From a checkpoint of a small mixture-of-experts model trained on Wikipedia: vocabulary 21550.
Below are experts of layer 5 (counted from 0) of a mixture-of-experts language model. Rows are named router (the router's row for the expert), up (a neuron's input weights, with its number) and show model dimensions 96-191. Each number is 128 + 32 x the weight over its row's rms, rounded and kept within 0 to 255. Numbers have three digits each.
Before each expert's rows: "mostly gets" lists some tokens that are sent to it at least half of the time. This comes from a sample of Wikipedia text that the model never trained on.

# expert 23
mostly gets: " painted", " tree", " brown", " bird", "idae", " hair"
router:136118173129175129161086114086155125127129146085108115143085101142115090123182173129111106149099171170166121109120110113155066173088094093102096217099098103138062072108165150126179152141093105172177106157182084100136145133173151182165110162164113154107089166101133113094174135105093138123
up8:127115168098124066080041067091115153123164134097155162138116099160079103061142131122143146115157167115178114121125148115141159171161129116120145129102106176137134123115141094109201146112079126099155071116148064107130092149075215100087120179152138149109118125074147165158167123173103119150
up9:139086160139092140157075136119128088133114132097178123182112119155115109085124116148130105064126088127129114100145138137123125144148133139174143200052094111164067063152146168131193110125126114122169087124136134128064116098137175091147107164160123119082135172095166226111107161111102180140

# expert 39
mostly gets: " album", " –", " -", " band", " EP", " program"
router:118111123112177126137064131096123098157139079085142159150079089166109114111161136146105086108159154158180076090066091136185115150104086077105098174116127168123131075089154173177169184155081093115131130162157101077133110145140164179130142161177156137071089158084127137098193120101107144138
up0:152106126101164150069084150123157144094121079117111222163092147119197099183110186168112164114169151078178118152110120145140066135121118060133126128151143137075111107077160117127152122192097105163131083151151097125153097135168123143183115133179158055066120108080134144141145084148066158140
up1:124134137162165102136113123111205135104133104098170161172125084159150062185132081130146167100091091134185105144117146145138099112175148021114104125133130116144125079061128181139137061150099134095178142152139103091078158135161089187164166112164119136093118128060103173111176108128140153167

# expert 20
mostly gets: " \"", " '", "—", " “", " (\"", " ["
router:123140144099167086092093123075121085118145124049164144165095102152092080144129154146083090124137170129173124126083078124141146148071066087119094185106144165142105101066152119129125143182089116110139089146151114131119121167132114165142162142180199129097084176086118096111187156093092154180
up10:144135115133148111092107135093185137122151136070160195145119100127153076132148151108101090082198098149164153082137110138140078155091150113091092120180120168179133153084080145096169073121141042142102089153149136108147099112073124057145131130148158113104089129130162199089146077150098115135
up11:108091124170122114142124159141193083128174149130109189150103116139172135158126137153067130102160124116156081086081116167133084194135093134130141071144163152131134112053053151083135040140094130188157114103156117100153078116077148151120134123192103169112116096115095176103155164158092146114

# expert 14
mostly gets: " Geo", " Windows", " \\", " Airlines", "ー", "incumbent"
router:148140128145138116133072157081113132161194117080102124157058097167093083152108153172117107113094156141183131098091108131169119161101094112130124156089159133114100080064118143127194140153075113103126128141185092118133130128146197168155138160165150129062079161077153122130170143115101150139
up10:104149155100164156101063107132135078125134144089157145121046149133158179137108173094105106079106152138148111113136114114138184135114078125094092095093131148077157047068084055069164188153086117130182071126125113080213084187132157135116095145148149100116122123109163131075108059074136122123
up11:135176085158196120098109153122104119086172079127136151114083080189129105167148131105160125129149131139151109212099101146117126167046130132122087124133153166133158153093082133155103112138115076177152116167156112108139095140115098140135170158143134081098101111071064133114151134098120197097

# expert 24
mostly gets: "|", "=", "American", "The", " =\n\n", "District"
router:093138160133156148132047163072154092153137094103174140162097076169140081169140166182084098104151162148170140096117108122160127161127100082107079165099121156139062119091130145149192155150083086134095137123152156080111130141159155175140125165174134149083080175080157136109147119110107184183
up18:163105085108146136108109120072104102179115125095132187147099078138108151092125142172101183122157143090155100118103078184193127161127137148082120145080108080131126151106067148135137144122108061152077111164122133126170148070114127100146103119158123200099127127058151143165142089142174075130
up19:143100125133138091135130079170158139188154139096144121172137128116105135110160098117139105099117124189151173092110110121126158155128135087132063108078131118112081110121097107123172085148097118142181133058135173153075151109129113143100157145154174109147113150053168134113158155131113142102

# expert 47
mostly gets: "och", "ch", " Brom", "ten", "berg", "cut"
router:116088120147119137137094133093114121151157113104088127146088121130115076099097136163164092141146145109181128109085100115160110150157111114111170172040120179139130109077101167136109148134080072114099182097172134144174150157119162111149118153184134136075055137078160099113182135098137165159
up5:044091076054176126140132132125064117180135161104141181126137109105131092102156122148152081138113134218157147121155106110184138194125118097075108150090145170085091092109078151136117148125107085100078142070087125149143174085173182118166152114161113152115118117116167162103147118168126114094
up6:118140086131150113100112145074054071135195130102171135180053132119153126111088182110120091120143171112163110126166091100171141110092105130136100154101135145158152101056097139112115164100081080094076103183154111116156097100127105097096143102143113138068131126118090098155128147127152133094

# expert 15
mostly gets: " re", " led", " inter", " able", " inc", " due"
router:149088179094138078112093153046154112196140143036131156141114075189113114144090126127101080139130173128189100116101100144174110138130091105131113180101124136159132114068144155132162139194090095135161109124184120112117123139118141117176135138164178147066101151100143123113132110100106108134
up10:106130135120130135084103167123109130132147070146221176160080117108073102129105116166072141080137139063154101171146140082135113138143070104044145145068150094156118107105086119140152103038148067168120132197135111068131152073145083118098157081157190111112135180096138190071138096101130209142
up11:106128119167103090118125158138109103139103072100144116156125075084189129077133171100161117122170166164140159142138107153128075121134120130104116180109091144149051138078152174181121128132124104162177056146132155099093064136143127122170148113123172152095148182107128121169125126117047141095

# expert 37
mostly gets: "Co", "Mar", "Com", "Man", "El", "uel"
router:103103100151105090138079114069179154151158085118164101151090106136098113162109108150124079136148156124180098116101092173164113171084106116061109133117108145166079072083131177127111151161091120119097120155200110109116119146117170110127142091160163129099095161098087124108152135116105111190
up5:173153095093120104062109162124178163169157084115100144148110116173091152137134100128164077111162115127117100126090133155152083130162107083109123136097169149156097102112145113119163129179134152150059149160191158159089139142094123196090156129144182124106134093098084138166108146131147068140
up6:133116151074114098123096151125116106112152164089132142144093121188142112143114107114126103109135113136139129168087142139128128109133119131097152172091179197145145108096145189071145223114135127140126144138124068049162160096153121181180109103138143177116105134112089184110152144147131132153

# expert 3
mostly gets: " located", "-", " remained", ";\n", " begins", " debuted"
router:100104158089146107138073136048157096173125106093150138154040132159105072152138141150106073135133176125169116088085084119155128166093069080127111129056137183135102088104136117096185159162084129148124103118146121147123117089133162119135119145172148123063071166098148147114148165097121124143
up10:152131139132173137119138206067114097220128144041128146126070088153123109142142111132110109127120137130130135146129065130148126163119085134147100115131110170116142131082149143136090102130102112151154064103159102104095110095163112183083171178150133118128124105069111124091126159154130127123
up11:090146164135111117153095108101148091116154158127138142111104124130104141076127112115076093107135154134134137130103141149113069146156087082157129124091127172117108084141153123084202153150058186175143115148138106152112139161130129050161096166141118133058081127106131174126126140167112167028

# expert 10
mostly gets: ".\"", "\"", "$", ",\"", "\".", "\","
router:114123114137117101118098109083132125156173138084114159168065100140102084123158145135119054094135182166177090091083087114196120179123088069117123192101129171122128095049166150109130174158070088098163086134167083097123141160143132158159129153160151178104084137100125102128186135117102125171
up4:090115137140144075089101110098112141101141096105130131203100132129125142233155159181122093104142122172129085064106109142133125156116081117127135218153151146130090139083154131116195134139137090147129078170130158132123120147136128152227160156149127076132130145107118121015113106123110151173
up5:076081124119153045153155147129140116076165059101127196181093145098122111098114116185169169129148073160124088106157097090152158155125111086112107165138092159165129153149161168091141087160102096158098097168127112176139171150103119194216187074130109115126086092119042130128131154156114134174

# expert 32
mostly gets: " such", "ised", "ulate", "ized", "ected", "ured"
router:124110135142171076136140137089136085139157141110153112140102098207147113123146154128104091098148181119167072125065077171162086177109077106094105177121101140142125146111091128152121142182093047144142090095139127099145089110077137155130124111172168149087112179119131118137143142078112097129
up5:113081103164131145107143196157113106178102094115167143182109156103108130099142143131128113129131197208135147077066145190137108138082099134133159129135122102139119095109096112163156199118138161126130082081147105085187134161099183120126111111131150073136117113105145123161107111145130151155
up6:156075110148190095112119191129114106128162114114085192209092172185130100186198129124126079104168084126162090159032075156168149186085114107128120118140133164093155117111079109093125149185107169079170136118140090114108170103156140188170085111112171039105101142085127103137114110136138157141

# expert 31
mostly gets: "/A", " Francisco", " playoffs", "USA", " Broncos", " Tigers"
router:117108103116142089102071136097146164138156131082142162150089082154101102157139121151086111154128136140184113110101113133177123181076086087109119154110166183118127127068111166151187152176087089097144134119158125125102164165124181141171129147168181133050090149075160122114163159085078133140
up9:128125094199100108073112124135185112070193067111207073153091109110118118102118138136115119124135160080145169084098110126155138158078084147137155153109158191171127096121128170111153136122111136138121082129150120107128153165136178075117136078142142152090103177122130158181166134086134118193
up10:153112119091155105133117170119127140171164152120108155154113094226050144166133100189064119098130162149128102102096123129106130182148061117132182126124121152106134111138122160034183183182107204102176117127145063123107117135102151143128079216146171112097095130121087117110139159095110142164

# expert 2
mostly gets: " as", " while", " than", " like", "As", " especially"
router:121109113143153058121106106072144169169163144069157106168109111145104107192151103188087083143144146120160119099084071143154130159093081070104103139132120121155116075092134148109151139207090107126141064116151092138099166139109108144149138189171143102093084176105142135069163104158074159149
up5:165146136088108118127135113142077138151117101129058136160121129127138092131161115112129162129091163147147108191130096185141156136122131070160101122127088118161085120097133054079141073146083104157117104073157068129127106097086105139089172123127191155103142142111086169115112120163131105179
up6:118118128162062063107125107133138169091141153118162181111131069156117100093096115025100192144084159101161130132126125122124146133179136151105162127102170126131133109106086120127138178112104088172185145183118133128161115114187145067138157129113175114109091116112148166101131133160083128159

# expert 19
mostly gets: " Our", " Marine", " Honda", " Sol", "osis", " Brew"
router:131138129144124113117076163087123125161180113083105116148072093156096086149104145179130108112104163150188120098083101139161109163091096109132132161089152130110097094081123137124186150152076105104127120144178091116153169123135178150146140178167148135069087168075135109136175150103098143144
up2:139115105124154083083141143075178084161139112092185109185099138130132081134111121186149140157165165152199136109054130200133072137107093082091097175138145159083122152098119078124114158163095161095100112103146095108135115164137129174152126164144143115105127161082097209142160102124142112172
up3:146143117130158087082140159095131095152135124109177106160113093142128092105149140156127140091190177200179123160112136154125078101118115119115075195122118161132145094130130178162127121121096138097078107122141094145119103125129092097128098116136131157075073166097080124128156140090124147109

# expert 62
mostly gets: "-R", "-B", "-b", "weight", " tick", " father"
router:074161119126135107138084174094108123146198120095138194149081109150131089121107105190102128130184137086165124093094114140163122177124104096062090170090133159121123113115141128101169144168088096100099125094191108142169175145076206156169136147166154137092082139095123129177210118162111153163
up0:103117116174155115108129168097132154098174114105143118106084113189145075121153207127080124140209150143145080102135101135156136135078076074077068164166135165113155121133177099114154174199142139097130093131137104137150124135105114142170071118158210134091101146107149137147130088060144083165
up1:114089181139173131064128154040065064139156147098159172094084119149164088115110158171101097135206134086157125101110114133166139109093109116110091091151106192127144119141157113114127168148121160105156143101186120120118124135133135130153138176199170105110124164120190190160168104125144120063

# expert 8
mostly gets: " var", "ska", " Corps", " Prague", " Infantry", " Wong"
router:134142121142132112124080165086129124156183123082106122151074097154106080158110157182118111107100159142188124097079099135168115165093096103124132166089150125118086093072122132119194144160077100111122115145177089117135155121134187147151128186169151127072080164073127109134172147118095155147
up14:119100108123124118123096135097167151162138114093192140177058094170121114139126100158078070112161152131161066158092097130154132168115100092090100146115111148129111117113141154177149140170081122131118155139176119116106091097144148141120136144158128161059117145055127106088197099138082110120
up15:139117136088158051113101082076130134165127148100203156150115119143130110158137093151066099136146127105170082170096110112150110147158093069095156153056132176120118149095133121129109109158100072141140096135175125092111100163130156160156134129145171181081074138094095128092157135077145140162

# expert 52
mostly gets: " Kan", " Wang", " Ram", " Jesus", " Palmer", " Kel"
router:133138135152131106131085163093127122152186119084113121146061091158101080148111157179119107110104163149195124106076101143159109168086101103127133166077150123111092088081120126122186138147070112103125108147177099115149154123132192150148124169173151136080075160083131107127176138107095158153
up13:160154116104159134090114118090103130136179132103180157149086118138112097188150087163116125117124130102207083149105079156157103155136061083075127189109130150150102094093107113092112131174073087095174124077149107055138100113128158142159112105186133167077096145108106168119146093153147108129
up14:173132114110135136076117093105130159126213111097171129150100146126047115167114112173146125130146114131195073179138061152142095129153081081105161144115138087173088045109103043099106136146093124081147170090151088079173114116142133156131074102193156151094104181122107187149159115170132127136

# expert 27
mostly gets: ").", " Engineering", " scientist", " Pittsburgh"
router:132151136148123114137080159092125132163177126075099116144072097152103075156109152178122110107105159138188124094085103136169114163090091102129130160086156119122089091080119123112186150157080099110132108145175091109133156128136190145143127186166153136069082167077137108141169143123097156143
up4:128115139182154094129049163104163133118097144115114130149093111184187101113120076142088115094133116124159080167105114084140149133122121128149121151127164198181128151132136166083176180081116182167098161148133084095097183109098167100121114129155123112072124156112129161138138147155096156110
up5:134155106149079132186094145080117124142157134075156173140088056125117079156128142131098133078119164134167140125112089146174130142062125138108091183087129103177124139091101153138130164141061167169116101125133097088214074167127127165190133123190129195090098154072099137145161087110080121132

# expert 34
mostly gets: " Middlesex", " Kur", " Toyota", " ambassador", " becomes", " ITA"
router:133142122141130113126078165086130127160182122079106115155073091155102083155113159178117109104100158139188126103083099139163114166092093105124127159089150126116089091076123131117190144156077103111132112141177088117138155123132188151149136179171149128070081164076135112135170146118098151153
up13:106097194156115052180089136124144109212161134095151114142097129157115124110134216198119071101145103116161080110085131165153122142069117096118100127102119143115149163113112126153103137137073134078132123106179089141072175123106128211132103139142153121118096130123157189122148085200078167147
up14:122142113114121187130121106120083173125141077101111128123064102203132104182134089098138135079196107096167124107116069140154101175143080137096131140161104127139149114085131180138151125137110079142086129155103142054071157049134093113211126120167188139084131080107162138140159131075104084150

# expert 5
mostly gets: " Insecta", "ropoda", " lb", "°", "/km", "www"
router:106113147144147135140048136061192059154137139102107115160066099160090104104126140125120117117185180151189110094092085148161087179126089099138116169112092152098105100098135112153135195139074110146115125150214077081135158171160153163125126106153145160079089160082119116117175148118097184131
up9:110115139182191130177122070141114096087095140114183164189138091184189155147093109173139132094100095190146190105085087152102115194116119130117104177147133105177179150149128162107156178153143128184080185148125085121068084154140105120132141142170110101109121173135145131105189077132124070096
up10:125188135229147111173151179164108149115166091117100140098108101142129138130112148125134129087199113074127172165109102082123124141151099150103102159116135106162178122116140131144115052136134044171119162131101088140128135111161071178116163108152143148115080138119098146141172110183142129135